config = dict(
    num_hidden_layers=13,
    hidden_size=384,
    n_experts=8,
    experts_per_token=1,
    d_expert=608,
    d_shared_expert=0,
    hidden_act='swiglu',
    moe_layers=[0, 1, 2, 3, 4, 5, 6, 7, 8, 9, 10, 11, 12],
    router_score='softmax',
    normalize_top_k=False,
    routed_scale=3.73,
    balance_loss=0.00215,
    balance_bias=False,
    router_z_loss=0.0001,
    init_std_router=0.0107,
    lr_router=0.000482,
    num_attention_heads=6,
    num_key_value_heads=1,
    head_dim=96,
    vocab_size=11519,
    norm='rmsnorm',
    norm_place='pre',
    norm_eps=1e-05,
    positions='rope',
    rope_theta=500000.0,
    rope_fraction=1.0,
    qk_norm=True,
    attn_scale=0.102,
    tie_word_embeddings=False,
    parallel_block=False,
    init='normal',
    init_std_qkv=0.0264,
    init_std_o=0.0,
    init_std_up=0.0264,
    init_std_down=0.0,
    optimizer='muon_variant',
    learning_rate=0.00819,
    lr_mult_qkv=0.7,
    lr_mult_down=1.5,
    beta1=0.93,
    lr_head=0.00753,
    max_grad_norm=1.0,
    warmup_steps=93,
    schedule='wsd',
    decay_fraction=0.625,
    decay_shape='linear',
    final_lr_fraction=0.0,
    batch_tokens=131072,
    max_seq_len=1024,
    doc_mask=True,
    train_tokens=1077000000,
    max_steps=8217,
    dataset='wikipedia_en',
)
Below are experts of layer 9 (counted from 0) of a mixture-of-experts language model. Rows are named router (the router's row for the expert), down (a neuron's output weights, with its number) and show model dimensions 0-63. Each number is 128 + 24 x the weight over its row's rms, rounded and kept within 0 to 255.
After each expert's rows: "raises" lists some tokens whose logits its average output raises strongly, later layers aside; "comes before" lists some tokens at least twice as common just after its tokens as in all text. This comes from a sample of Wikipedia text that the model never trained on. Tokens count by the router's weight.

# expert 5
router [ 97 126 133  98 118 108 111 109 127 127 104 129 159 151 110 111 145 134 145 109  47 151  94 104 108 103 113 170 156 112 109 126 137 120  85 138 139 151 140 100 138 130 117 127 171 118 163 105 106 195 153 127 145  88  91  89 151 131 108 123 112  81 174 101]
down0 [159  99 107 127 106 148 142 128 167 164 138 131 103 172 165 122 115  98 143 130 176 159  75  95 156 107 116 120 169 149 106  84 100 138 152 135 107 116 130  90 104 120  87 136 120 113 159 105 143 152 119 101 142 128 127  86 141 138 110 163 123 133 150 104]
down1 [110 141 144 103 137  91  91 128  96 104 138 145 141 133 152 152 107 108 175 145  93 176 102  89 144 168  88 123  85 137 166 156 130 177  88 140 140 158 107 153 108 134 128 154 170 124 132 143 133 146 150  93 151 143 114 121 143  91 137  97 146 112 124 122]
down2 [ 77 150  95 121 147 157 109 136 151 124 148 138 168 118 107 100  99 166 109 123 152 142  70 155 144 120 144 114 147 121 127 112 105 110 141 167 142 130 129 124  83 121 132 154 130 107 136  90 133 125 112 120 143 123 154  93 131 127 175  55 144 103 105 149]
down3 [123 123 125 140 146 130 165  98 134 100 148  99  70 145 126  89 157 150 150 169 134 140 159 124 149 103 115 110 156 105 156 116 117  25 146  93 120 116 120 106 107 100 139 141  78 129 120 171 170  91 106 120 120 132 129 181 153  94 160  75 128 128 129 120]
down4 [117 177 114 141 131 148 119 110 137 147 108 111 155 155 120 112 117 139  97 126  98 135 153 106 147 117 136 121 110 115 163 129 144 172 102 131 109 143 157 133 120 191 130 126  72 130 145 116 119 110 110 161 162 140 108 105 110 146 172  88 120 112 135 121]
down5 [ 98 163 151 109 128 140 143 105 128 139 163 154 141 177 145 113 155 140 135 158 165 108 129  92 129 149 109 118 164 108 145 115 104 153 123 154 170 137 134 143 110  80 113 197 126 109 115 176 115 198 129 159  70 134 163 146 111 143 142 119 164 118 130 157]
down6 [ 93 129 145 106 171  84 170 159 105 121 125 155 124 118 128 128 150 107 102 132 121 117  99 101 135 127 133 124 101 110  97 141 129 228 144 171 145 118 115 132 139 141 127 115 172 123 155 102  92  92 101 138 173 123 177 114 154 109 103  94 118 113 152 130]
down7 [155 115  98 103 136 118  91 192 145 120 128  91 112 102  80 175  85 133 146 149 139 115 120 138 127 121 135 126 139 103  74 105 130 132 159 158  68  98 131 147  95  83 142 110 141  83 128 104 138 118 137 123 148 166 123 152 153  96 172 104 158 111 140 133]
down8 [142 156 133 132 144 132 115 127  93 134 172 123 111 141 173 157 126  95 145 140  91 109 152 113 167 147 122 152 151 135 143 146 159 118 153 109 158 151 157 133 156 144 149  78 131 157 162 108  85 130 129 174  91 105 123 121 121 108  90  95 135 143 109 109]
down9 [147 106  89 121 137 140 129 140 119 103 119 117 122 106 111 127 144  72 116 142 162  75 144 121 112 134 130 114 116 159  47 114 129  65 128 153 102 141 101 145  99 108 141  86  89 117 118 141 137 105 132 120 166 186 119  96 127  83  79 123 151 140 128 148]
down10 [141 131 113 115  93  99 130  91 126 143 168 114 114 107 124 196 148 118 126 135 129 119 133  80 136 153 155 106 117 109 131 131 187 170 119 136 100 128 149  93 177 116  89 135 109 113 124 107 129  85 131  99 105 111 121  88 129 132 118  75 111 119 115 108]
down11 [119  94 128 156 152 111 108 140 120 121 129 106 135 119 121 109 106 137 104 159 155 138 130 138 114 143 133 168 109 160 139 139 118 255  92 155 109 150 133 201 125 115 165 118 149 109 117 144  79 161 119 103 133 120 114 147 173 146 137 122 111 126 109 139]
down12 [ 98 138 121 156 146 125  89  80 112 131 114 148 115 105 111 136  97 142 140 164 114 138  73 137 132 140 116 102  96 102 139  79 145  94 101 129 125 120 182 148 150 128 114 116 165  95 159 104 159 135 109 124 152 167  99 111 188 147 181 127 116 142 114 108]
down13 [161 121 150 160 138 147 136  87 123 124 101 184 131 154 115 123  96 135  84 146 172 135 166  98 138 135  99 125 111 146 165  96 112 185 132 142 106 123 147 101 105 141 136 152 105 101 126 183 134 134 123  88 111 115 107  91  83 161 125 149  99 193 151 137]
down14 [105 151 131 169 121 146  93 123 141 125 139 132  92 110 132 106 138 169  75  95 119 118 140 142 156 120 159 105 181 101 125 177 124  64 152 122 100 126  85 112 142 137 109 110 175 167  95 151 140 124 129 101 126 131  83 107 100 135 104 175 102 185 129 111]
down15 [122 141 133  81 120 137 144 104 134 107  99 122 107 160 108 131 168 146 135 114 104 190  92 134 106  66 115 100 149 149 128 115 122  80 124 153 121 103 128 145  77 117 171  91 113 135 151 138 109  99 105 131 148 134 135 151 145 169  94 172 113  81 158 117]
down16 [115 124 142 112  89  96 157 132 142 114 146 130 104 117 118 124 104 138 157 156 121 155 137 107  89 159 105 143 131 162 149 116 122 142 134 137 144 100 143 112 149 124  93 155  91 170 154 112 148 115 109 131 136  72 150  81 191 152 121 107 104  99 137 107]
down17 [173 112 106 114 142  83 122 132 141 177 119 197  99 145 116 126 142 126 113 102 137 118 100 162 169 166 142 169 151 123 102 124 109  71 165 131 106  71 165 158  72  96 168 143 126 124 108  75 134 126 164 125 127 160 134 128 148 112 136 122 119 130 140 157]
down18 [114 113 112 108 152 181 136 162 111 133  85 131 158 154 115 113 152 200 127 127 140 145 115 183 124  97 141  89 138 146 164  93 109 104 125 112 129 100 120 139 130 139 110 118 137 122 112 118 129 108 154 121 126 144 156 114 142 146 131 115 121 172 155 121]
raises: " the", " a", " "
comes before: " the", " a", " The", " an", " his", " which"

# expert 2
router [143 146 131 131  89 101 130  98 121 104 105 131 171 129  95 111 177 154 124 111 120 147 134 138 155 136 140 112 128 135 129 118 122  91 180 126 140 131 114 106 126 109 159 149 126 139 153 100 140 132 100 140  94 110 123 128 118 155 133 178 131 124 142 112]
down0 [109 107 132 123 146 130 135 129 147 111 149 152 131 104 121 161 122  98 139 144 124  95 129  94 121 166 153  96 190 109 141 122 130 150  90 130 119 188 113 124 127 147  95 161 164 127 149  94 130 108 165  94 126 113 109 150 117 108 152 115  84 118 117  92]
down1 [104 127 126 140 124 148  91 110 157 156 161 138 115  90 142 162 148 158 157 113 115 100 138 114 131 130 125 122 137 139  70  85  67 142 107 115 115 126  99 114 138  99 167 136 119  77 126 108 139  93 127  82 136 117 180 153 154 129 111 116  90 117 121 136]
down2 [ 57 110 122 104 114 158 149 152  94 150  79 116 116 121 133 151 129 111  94 131 139 150 116  85 158 128  96 103 165 148 144 187 119  66 109 146  81 132 142 121 116 167  75 144 106 131 123 132 103 141 113 134 117 107  87 150 149 164 156 113 119  93 135 125]
down3 [172 127 104 109 137 110 117 140 157 164 114 138 165 131 132  82 129 165 134 116 128 145 129 114 121  98 168  95 114 122 130 103 104 119 111 101  95  84 169  97 151 120  87 118 109 143 165 136 100 109 110 106 123 117 153 142 104  54 106 167 110  71 115 135]
down4 [166 138 107 166 147 151 105 105 116 121 127 109 185 128 130 151 156 160  90 128 165 132 158 118 157 148 134 103 118 179 151 125 153 154 170 100 109 120  84 129 120 145 141 124 128 168 136 120 137 107 106 108 112 171 123 115 112 135  97 125 134 118 149  90]
down5 [111 135 116 158 121 139 126 143 142 124 170 156 126 123 105  87 126 162 107 104 143 117 138 111 188 138 106 131 159 131 153 113 104 117 118 124 137 113 126  88 109 150  95 130 157 100  95 177 138 169 153  95  99 122 170 144 151 115 122 103  89 129 125 135]
down6 [118 150 101 158 101 101 153 122 134 101 111 142  78  96 166 154 119 120 107 137 131 122 109 153 145 111 119 154  86 159 135 156 145  91  91  92 100 127 111 107 145 113 101 110  91  92 101  95  95 167 160 112 152 147  97 104 121 105 112 121 121 147 149  95]
down7 [ 74  94 191 118 103 133 131 108 141 119 141 147  97 173 150 107  91 142 162 117 127 112 126 112 154 115 126 130 160 128 140 157 144  89 116 108 115 131 141 154 120 151 132 119 123 105 189 128 138 109 107 147 129 105 157 125 152 107 106 156  99  99 140 118]
down8 [102 151 131 111 149 135  90 133 144 179  95 125 122 119 136 132 183 118 122 148 108 139 158 132 138 157 122 111 166 165 137 149 151  61 127 179 135 140 126 142 119 105 110 132 119 125 108 119 134 133 113 136 129 120  96 149  46 107 130 122 131 107 123 139]
down9 [119 128 144 143 129 158 109 103  85 122  81  92 120 109 122 104 108 159 103 114 145 127  90 105 143 152 164 157 124 115 100 148 105  97 186 122 101 115 129 144 198 148 134 103 113 105 121 129 124 124 116 142 133 139  90  94 139 162 125 124 150 178 112 109]
down10 [117 100 127 133 131 148 138 104 121 132  82 135 114 131 138 107 164 124  92 115 143 125 109 134 109 173 131 114 135 134  59 125 163 130 147 145  74 111 161  77  98 127 151 149 131 102 133 181 137 113 107 120 134 111 125 123 131 148 115 143 120 127 108 120]
down11 [ 87  98 133 122 124  93 179 107 130 128 181 136 139 129 115 155  85 112 124 105 127  98 143 121  49 178 133 144 145 129 107 160 139 164 118 107 122 127 113 137  66 155 164 148  96 124 153 130  86 152 124 108 142 127 109 132 116 106 131 160 143 140 118  98]
down12 [101 119  98 124 129  83 103  85 115  80 118  98 100 120 145 144 139 117 134 146 105 130  97 149 108 120 173 138  76 144 111 117 102 151 178 143 139 141 125 141 132 129 143 164 109 144 100 152 111 146 143 122 134  96 107 124 147  85 102 136 131 164 143 124]
down13 [134 105 148 118 137 161 122 139 138 116 177 103  96 154 109 140 115 150 136 126 111 120 133 112 125 124 106 174 135 154  68 136 140 105 118 114 123  55 121 104 139  98 111 124 122 172 122 104 158 146 124 103 135 110 137 150 146 127 128 104 118 143  77 113]
down14 [ 77 128 159 111 110 115 159 139 165 138 147 176 144 122 140 131 117 105 175 130 139 145 160 118 123 179 153 125 199 138 141 168  95  77 112 105  95 122 168 107 166 103 102  76 125 101 130 139 154 154 137 134  99 163 162 133 112 102 142 103 166 122 124 109]
down15 [127 152 120 119 114 140 140 138 135  92 108 126 100 158 133 172 153 144 153 101 137 161 149 156 119 159 133 110 166 124  81 137 118  11 118 127 111 139 164 130 119 144 133  67 116  91 160  81 135 146 159 170 136 119 161 104 120 135 129  99 110 171  72 131]
down16 [138 140 171 149 151 110 130 144 150 130 150 140  85 143 123 144 115  90  97 130 142 175 124 127 137 140 110 105 155 140 134 165 155 135 156  92 143 140 132 118 107 139 115 151 142 132 131 126 122 141  64 149  92 144  94 150 128 114 174 125 144 179 154 131]
down17 [107 148 105 125 119 141 115 168 107 121 127 146 148 147  93 145 119 140 140 156  95 120 131 129 132 147 126 138 140 123 122 140 114 125 168 111  85 162 134 165 119 104 181  78 146 114 136 117 123 111  98 103 133 139 141 129 112 151 136 122  92 183  96 126]
down18 [131 123 135 142 117 165 149 121 118 138 152 135 149 147 141 129 120 165 110 123  98  97  99 149 122 133  96 150 121 128 131 111 110  88 132 133 123 145 155 136 167 140  98  91 164 120 148 135 112 131  88 144 148 111 157 172 116 158 108 110  98  97 132 152]
raises: " and", ",", " in", " (", "\n", "."
comes before: " |", ":", " (", ")", ";", "–"

# expert 7
router [135 135 110 118 102 126 186 139 129 140 129 129 108 115  89 100 182 150 117 132 124 148 135 110 157 126 152 138 111 103 128 119 146  96 141 181 131 119 115 132 111 136 202 128 190 129 124 120  83 170 118 141 126  93 131 122 175 103  89 138 135  85 106 131]
down0 [107 160 137 100 115 204 113 154 155 122 120 140 122 108 136 133 154 138 138 134 110 145 113 112 115 109 131 119 144 149 116 104 195 141  93 124 123 118 139 124 128 148  89 127 162 125 144 154  97  96 134 112 122 137 114 123 115 106 110 111 138 162  89 143]
down1 [150  92 168 143 111 142 143 148 130 116 126 127 109 140 122  85 162 125  80  80 153 109 129 137 117  81 101 121 168 134 149  65 113  94  96  78 148 161 121 103 126 115 124 124 155 138 111 149 158 141 134 122 124 168 135  97 131 109 119 133 180 139 157 122]
down2 [119  86  98 118 123 116  85 154 103 140 123  91 139 113 115 128 127 115 160 125 196 101 128 130 157 187 130 111 119  98 144 133 109 109  73  78 100  92 146 118 127 147 100 127 129 118 152 166 148 181 129 122  93 107 147 119  95 131 118 139  99  94 142 127]
down3 [123 125 110 118 167 101 146 149 121 133 187 118 131 168 154 145 129 153 121 185 118 151 143  98 169 104 126 131 131 144 142 133  67 113 116 138 122 139 127 117  95 126 157 150 162 129 147 136 143 129 104  87 125 146 141 137 133 181 125 134 106  81 143 108]
down4 [153 148 122 138 133 125 110  92 146 118 108  92 130 143 171  85 116 106 163 144 136 122 137 153 131 113 110  81 153 133 157  81 113 105 112 160  87 107 103 141 130  85 158 149 111 108  87 144 122 164 102 135 114 131 140 105 138 157  84  75 140 160 130 146]
down5 [135 144 117 148 169  93 120 147 148 130 126 118 120 109  90 124 161 115 154 123 114 132 192 161 113 160 135  97 146 138 110 162 141 178 117 171 114 122 100 167 104 136 121 129 130 180  90  96 119 111 124 112 169  79  65 142 129  88 130 107 118 125 135 125]
down6 [136 142  86 143 123 146 130 138 147 150 147 123 139 113 109 140 109 155 121  82 137  80 165 114 173 119 130 119  85 139 126 134 153 107 120 174 165 121 117  94  99 172 119  77 105 119 101 135 164 148 143  94  91 111 144 138 165 135 142 116 142 144 136 127]
down7 [122 185 134 106 138 133 142  95 139 125 139  76 154 112 150  88  99 143 100 128 130 108  93  94  86 134 127 127 153 177 147 131 125  88 113 123  83 120 166 102  88 117  65 159 126 108 128 142 140 149 152 117 127 116  93 122 178 143 142 100  80 113 101 128]
down8 [ 81 127  91 114 113 115 117 111 108 120 134 132 144 135  90 168 135 151 174 132  77 137 119 126 110 132 109 168 117 189 162 110  67 179  98 110  81 133 133 161 149 146 166 112 141 144 141 129 113 111 119 131 131 128  82 118 154 117 149  84 122 107 109  98]
down9 [120 135  91 130 126 142  99 136  98 136 153 167 144 161 103 162 180 144 140 112 109 130 149 140 114 131 111 152 173 153 125 126 183  61 104  95 151 179 165 100 124 128 145 121 171  91 118 118 128 153 145 142 147 149 156 146 154 161 144  62 150 128 107 155]
down10 [134 103 122 187 159 103 111 109 113 167 130 117 104 140 151 116  82 112 159 141  77 165 140 135  97 142  83  93 131 123 195 123 136 154 104  93 149 108 160 137 131 168 133 123 102 144 126 130 108 125  85 122 100 113 126 157  75  99 145 105 130 155 140 111]
down11 [115 106  81 114 100 129 146 103 143 105 109 133 126 131 167 128 130 152 115 143  94  87 121 115 141 121 114 160 137 138 121 106 109  78 140 171 117 179 128 152 131 180 127 116 113 110 111 106 120 175 153 182 111 145  95 122 169 125  88 133 157 108 130 105]
down12 [105  73 105 113 119 154 134  98 119  75 166 135 136 112  98 116 115 119 113 145 101 145 151 136 125 127  68 145 119 114 141 140 124 132 130  92 138 144 118 113 142  90 160  83 115 134 147 130 107 126 118 104 150 128 123 104 133 112 108 165 132 136 109 107]
down13 [144 117 103 151 127  93 117 144 164 100 118 154 113 110 123 101 110 125 136 103 144 126 138 200 138 134 127 136  93 145 150 123 143 178  86 108 162 163 112 132 156 126 111 141 122 148 128 140 124 138 124 105 130 131 170 113 125 165 128 149  99 153 139 124]
down14 [158 155 123 101  73 115  98 107 107 146 108 129  94 149 149  75 106 115 128 130 173 133 114 166 125 142 118 116 151 120 124 136 141  25 161 143 176 120 174 144 114 124 144  95 113 119 112 136 109 119  97 104 119  96 125 129 102  90 171 133 107 140 109 110]
down15 [148 102 205 129 172 170 140 152 143 120 124 130 124 173 136 120 137 132 110 135  89 118 128  86 144 155 123 130 132 152 102 144 136 182 112 110  74 134 111 122 156 135 168 103 101 165 161 109 129  95  83  99 110 105 141 137 150  85 142 111 134 112 161 121]
down16 [138 142 136 141 142 157  88 155 125 122 121 121 114 113 150 111 163 181 161 123 140 143 124 150  99 134 110 153 117 147  87 124 109  81 112 104 152 126 158 102 147 158 121 109 163  88 132 131 121 135 107 129 171 118  65 165 121 110 139 143 118 139 127 120]
down17 [133 151 108 188 143 188 168 124 107 154 175 120 136 145 140 136  92 145  98 101 168 109 131  85 110 133 139 119 189 108 149 173 142 138 164 153 153 144 167 122 153 142 113 120  94 140 113 100 138 116 189 160 146 134 116 129 140 142 159 121 122 132 158  98]
down18 [136 140 126 119 133 138 137 160 117 101 130 172 110 129 110 102  89 116 127 133 111  92 130 126 171 136 134 124 120 133 125 140  85 172 129 138 108 143 138 137 156 148  66 140 119 145 159 135 103 116 131 119 137 132 155 118 132 168 111 101 147  97 117 125]
raises: "\n", " and", "s", " (", ",", "-"
comes before: "|", "\n", "-", "==", "s", "==="

# expert 1
router [121 175 129  83 127 117 133 134 145 101 128 144 127 110  91 124 124 129 156 102 123 106 131 110 155 112 130 126 151  85 112 120 143  92  89 126 149 109 140 128 152 130 177 163 159 146 117 145  92 155 136 162  77 119  95 127 130 147  88 108 135  86 170 115]
down0 [126  86 113 150 105 172  96  94  78 136 139 141 118 128 118 155 149 116 145 149 135 130 119 153 115 130 182 111 106 174 123 103 116 133 103 177 124 190 169 136 157 121 121 132 146 141 141  93 110 132 138 108 128 131 109 164 107 137 131 115 111 108 126  98]
down1 [142 112 127 106 131 108 160 120 117 125 107 144 141 149 153 121 122 138 120 151  93 135 145  84 114 149  53  99  82 113 118  69 112 121 139 157  88 142 116 159 136 131  85 159 134 140 122  92 141 122 123  98 125 126 112 155 141 147 108 165 118 121 116 131]
down2 [146 119 107 128 153 163  83 175 143 127 154 144 144 143 129 125 163 122  84  96 109 108 134 184 106 141 130 135  95 149 145 147 147 154 138 136 102 102 112 165 102 130 139 127 166 113 126 107  80 110 123 138 143 156 120 133 102 122 139 115 132 139 143 154]
down3 [109  87 104 121 134 126 117 100 136 133 120 144 123 116 102 123  91 127 149 151 102 126 140 142 117 153 100 156 107 130 142 128 128 117 140 144 141 111 111 107 170 153 104 125 109 158  87 151 132 119 128  92 102  94 136 150 140 113 101 146 123 112 105 136]
down4 [100  99 123 114 133 123 153 148 116 107 158 142 133 113 132  97 134  78 114 132 164 141 120 108 108 162 145 112 119 134 144 129 154 115 121 133 120 111 148 166 154 139  91 166 152 121 142  91 100  94 167 136 116 155 126 128 153 127 162 129 135 122 123 153]
down5 [125 144 121 108 106  99 125 129 109  75 125 157 131 156 129 170 133 128 135 107 162 148  67 110 101 147 159 103  99 105 124 164 106 195 103 123 105  83 123 169 120 141 122 116 103 154 145 138 121 111 158 123 108  68 149 127 122 143 100 126  79 155  81  99]
down6 [107 173 113 111 149 138 148  95 147 138 145 117 147 123 142 121 103  94 118 129  74 145 122 158 178 122 146 140 155 137  89 148 107 102 147 114 175 136 160 142 113 132 147 113 138 156 143  86 110 108 115 118 178 125 113 102 110 119 129 124 156 138 119 153]
down7 [151 120 122 126 122 174 109 130 140 136 120 116  86 108 133 134 149 104 126 112 106 104 119 117 166  97 110 152 141 142  97 140 102 134 168 157 144 110 161 123 155 118 128 183 138 106 131 128 152 130 140 135 145 114 121 106 128 122  88  98 105 105 132 116]
down8 [ 67 118 120 116 146  76 136 115 168  89 128 142 143 138 124 134 135  71 112 131 127 161 164 122 177 152 118 149 111 116 119 160 116 128 126 106 127 127 111 129 129 119 111 155 125 143 135 138 107 154 103 111 171 106 150 152 140 157 174 101 131 170 123 111]
down9 [155 128 122 136 113 123  86 127 162 157  99 146 127 178 145 114 128 187 157 122 129 141 164 147 125 153 163  87  99  76  89 109  93 123 143 104 112 128 159 113 112 124 140 148 148 161 128 108 182  71 147 104 129 118 128 136 101  98 158 187  98 117 156 135]
down10 [101 111 143  99 122 147 151 111 101 150 145 155 113 151 155 161 137 173 116  99 144 131 130 109 169 162  97 123 117 151 146 136 146 129 170 117 111  99 147 139 133 102 136  95 140 104 124  75 131 164 121 143 134 150  95 114 147 171 114 126 162 119 122  75]
down11 [153 149  77 112 152 112  94  87 153 138 134 125 128 151 139  89 115  87 136 133 171 165  59 114 128  97 108 122 113 124  95 115  94 134 112 110 106 116 160 161 115 132 158 112 112 133 111 132  94 139 125 112 136 128 150 163  93 126 154 161 124 113 152 104]
down12 [158 145 141  80 142 163 148 145 157  86 109 152 140 106 124 123 173  91 126 130 125 173 195 154 155 135 151 122 123 113 129 101 130 126 147 175 113 114 132 133 160 135 141 178 152 108 150 134 125 111  72 102 150 145 154 125 131 101 148 134 156 116 128 151]
down13 [102 137 114 160  93 142 145 155 131 138 112 125 112 103 157 111 146 114 126 152 173 140 136 117 152 108 123  92 121 114  93 104  89 122  91 113 124 136 166 100 145 109 101 136 122 122 177 129 118 121 173 152 102 121 154 113 126 143 145 141 183 149 153 135]
down14 [122 123 130  69  87 113  96 119 130 159 117  73  90 154 111  87 120 139  80  99 152  66 130  98 129 166 118 132 122 132 104 156 132 151 145 143 157 107 110 151 143 140 118 140 108 115 142 162 100 115 174 125 107 110 138 104  64 121 138 132  87 162  99 103]
down15 [124 141 131 171 109 145 105 136  89  85 137 116 132 144 165 135 142  74 105 130 148 107 115 143 118  88  77 130 111 123 122 123  95 104 140 146 139 142 132 153 157 147 136 114 136 134 114 150 117 182 166 108 114 121 133 128 180  89  96 134 147  95 133 126]
down16 [128  74 132 149 130 114 120 101 153 147 120 102 124 106 111 124 151 143 157 136 111 134 135 155 114 103 128 116 126 106  80 136 115  66 103 137 141 145 171 103 123 181 116  87 150 165 127 149 184 131 141 121 136 118 103 124 104 115 164 132 142 111  82 116]
down17 [111 119 129 123 124 104 119 148 146 115  97 156 121 117  92 132 152 117 159 114 143 157 128 149 133 146 109 182 131  51 127  97 123 175 151 131 107 150 152 131 151 124  86 135 210 119 127 132 144 128 141 139 118 102 111 152 126 106 138 112 107 172 122  73]
down18 [134 121 111 116  83 159 175 113 125  80 117 111 140 156 101 148 117 128 129  91 129 162 137 129 129 103  96 125 169 121 143  94 161 152 108  96 111 128 117 138 124 121 138 106 119 140 108 146 145 145 118 118 150 130 157 127  78 116 116 113 117 135 117 177]
raises: ",", " and", ".", " in", "\n", " ("
comes before: " of", " to", ",", ".", " in", " and"

# expert 4
router [170 148 129 119 112  99 147 155 104 117 129 159 125  89 129 117 138 148 158 138 137 119 113  95 139 108 129 154 136  94 156 129 150 112  83 164 166 126 126 139 169 141 108 170 143 100 131  88 123 132 119 143 111 134 121 128 102 158 132 114 132 127 145 125]
down0 [117 122 117  59 148 167 119 120  97 144 137 128 115 137  99 138 124  95  86 137 135 128 131 153 133 123 150 147 143 101 116 109 123  80 160 108 159 130 155 151  98 112 173 137  91  82 154 104 139  89  94 143 138 152 156  75 139 115 141 110 121  93 149 124]
down1 [160 117 117 123 117 124 148  83 112 151 116  95 150 149 137 148 123 138 121  99 153 125 158 119 136 120 128 155 151 183  75 133 149 183  95 150  92 132 116 131 143 126 138 109 124 100 136 108 137 136 137 149 123 165 141 109 123 144 139  76 117 114 180 100]
down2 [130 134 133 112 121 152 144 155 157  95 108 112 167 144 149  95 125 182 150 111 122 139 149 113 130 105 117 128 115  70 107 104 114 100 145 134 116 116 109 143  85  94 127 108 153 112 121 146 148  94  97 133  93 107 136 139 115 147 140 134 160 153 137 152]
down3 [125 139 108 104 128 126 177 131 100  80 135 112 111 134 108 142 118 140 139 185 133 101 139 169 151 110  92  88 128 159 166 144 122 102 133 134 143 118 104 126 141 123 138 130 132 172 133 132 166 117 111 135 130  91 134 155 142 117 142 166 137 124 163 122]
down4 [138 117 104 123 153 100 100 114 120  85 108 140  70 177 153 141 164 109 119  99 102 128 119 123  86 112 159 172 147 123 156 106 154  56 135  86 124 136 116 136 156 174 118 125 147 138 153 124 121 144 147  93 122 124 140  96 122  91 103  77  98 145 139  99]
down5 [141 122 100 175 113 104 138 209 133 133 129 126 166  85  92 162 103 126 124 147 106 127 180 132 136 131 143 110 160 166 116 125 146 170 170 124 137  66 118 161 160 137 159 151 132 107  81 156 100 133 115 127  87 113  94 155 166 143 163 135 150 100 136 103]
down6 [ 77 130 129 137 130 123 134  63 135 149 112 165 151 107 114 157 130 129 124 142 119  92 106 149 139 161 159 136  76 132  88 154  94 159 126 133 140 109 105 125 132 118 144 145 121 159  91 138 126 165 110 124 135 117 103 144 128 105 103 126 113 163 116 117]
down7 [136 173  80 141  98 119 172 136 151 127 137 107 155 106 113 125 146 103 126 137 153 156 138  97 128 159 158 131 141 109 145 160 110 113 118 126 117 109 133 116 133 125 159 143 150 133 113 148  90 112 177 133 120 143 138 108 122 138 113 134 140  94 144 106]
down8 [ 81 109 135 131  89 132 121  85 121  97 163 102 145 157 141 110 130 145 139 133  83 121 142 114 127  79 137 127 110 138  85 138  65 134 152 105 103 138 159 125 134 180 133 123 155 145 126 143 109 157 144 112  99  85  97 167 132  98 129 115 112 145  84 152]
down9 [123 114 174 143 146 109 127 120 114  99 132 109 117 118  93  90 126 130 159 147 146 114 119 136 126 123 145 144 118 143 104 144 133 156 104 141  93  97 124 140 125 108 127  99 103  93 128 154 107 119 125 114 138 123 110 153 125 159  67 110 155 119 134 116]
down10 [149 102 106 113 138 148 133 147 116 132  85 112 131 109 128 145 118 119 111 147 114 145 119 130 111 138 111 110 123 106 108 105  96  82 140 160  88 127 154  85  98 123  87 125 114 159 114 142 122 126 114 150 106 118 162 133 102 129 138 147  98 152 128 132]
down11 [157 149 141 132 124 148  94 131 165 115 130 150 123 141 122 143 157 150 109 127  99 138 153 137  91 137 144 166 138  70 122 116  99 126 112 131 127 115 133 161 129  82 177 142 109 133 130 148 129 119 148 154 118 122 160 122 122 120 119 109  81  88 130 144]
down12 [ 66 139 148 140 112 115 150  91 130  95 134 114 157 151 158 120 147 170 118 118 158 145 130 125 103 123  76 117 189 131 131 126 148 108 127 110 162  97 105 143 125 170  77 121 128 123 135 114 141 136 129 118 168 134 147 149 100 150 124 143 106 124 114  74]
down13 [166 113 126 135 147 154 150 119  90 152 161  96 139 140 134 153 141 138  84 147 110  94 149 151 100 120 129 143 157 107 126 143 142 130 103 100 163 109 154 163 117 156  67 161 137  88  84 179  87 149 128 130 132 117 157 138 175 114 131 158 121 142 114  70]
down14 [149 148 130  97 131 116 140 141 105 138 155 143 128 111 107  92 106 123  90 122 158 104 136 156 138 118 167 124 133  85 120  81 136 168 123 157  98 128 173 163 177 110 122  76 112 110 157  78 128 114 133 107 111 103 174 148 140 146 127 150 122  93 132 115]
down15 [128 134 111  89 144 160 121 151 164 149 181 116 117 161 104  71 159 103 135  97 152  92 112 150  83 134 113 118 133 140 114 134 129 150 147 132 156 181 141 131  86 141 103  92  92 150  74  98 103  91 119 142 128  91 112 111 154 106 107 156  99  84 104 100]
down16 [ 85  97 133  79 123 115 136 144 139 167 157  87 118 118 120 172 115 123 115 140 158 115  93 130 121 117 115 106  94  90  93 139 111 194 157 158 141 130 184 129 137 107 114 167 157 146 104 164 120  87  93 146 129 106 125 107 100  84 120  88 121 124 115 136]
down17 [141  90 110 155 104 120 174 137 145  98 149 108 100 150 142 130 143 171 120 109 129  98 227 113 176 123 140 145 152 149 113 146 131  94 118 132 164 156 152  83 170 148 139 106  93 137 153  99 169 106 154 183 132 145 108 105 149 115  85 154 127 134 111 129]
down18 [150 144 146 127 154 147 104 117 117 120 131 158 110 136 115 120 113 114 134  94 112 138 104 161  83 157 104 130 153 138 135 116 139  56 125 108 127 128 168 113 120 135  97 160 141 152 180 106 162  91 135 115 115 122 160 156  92 134  72 106 161  96 122 152]
raises: "1", "2", "3", "4", "5", "6"
comes before: "1", "2", "3", "4", "5", "6"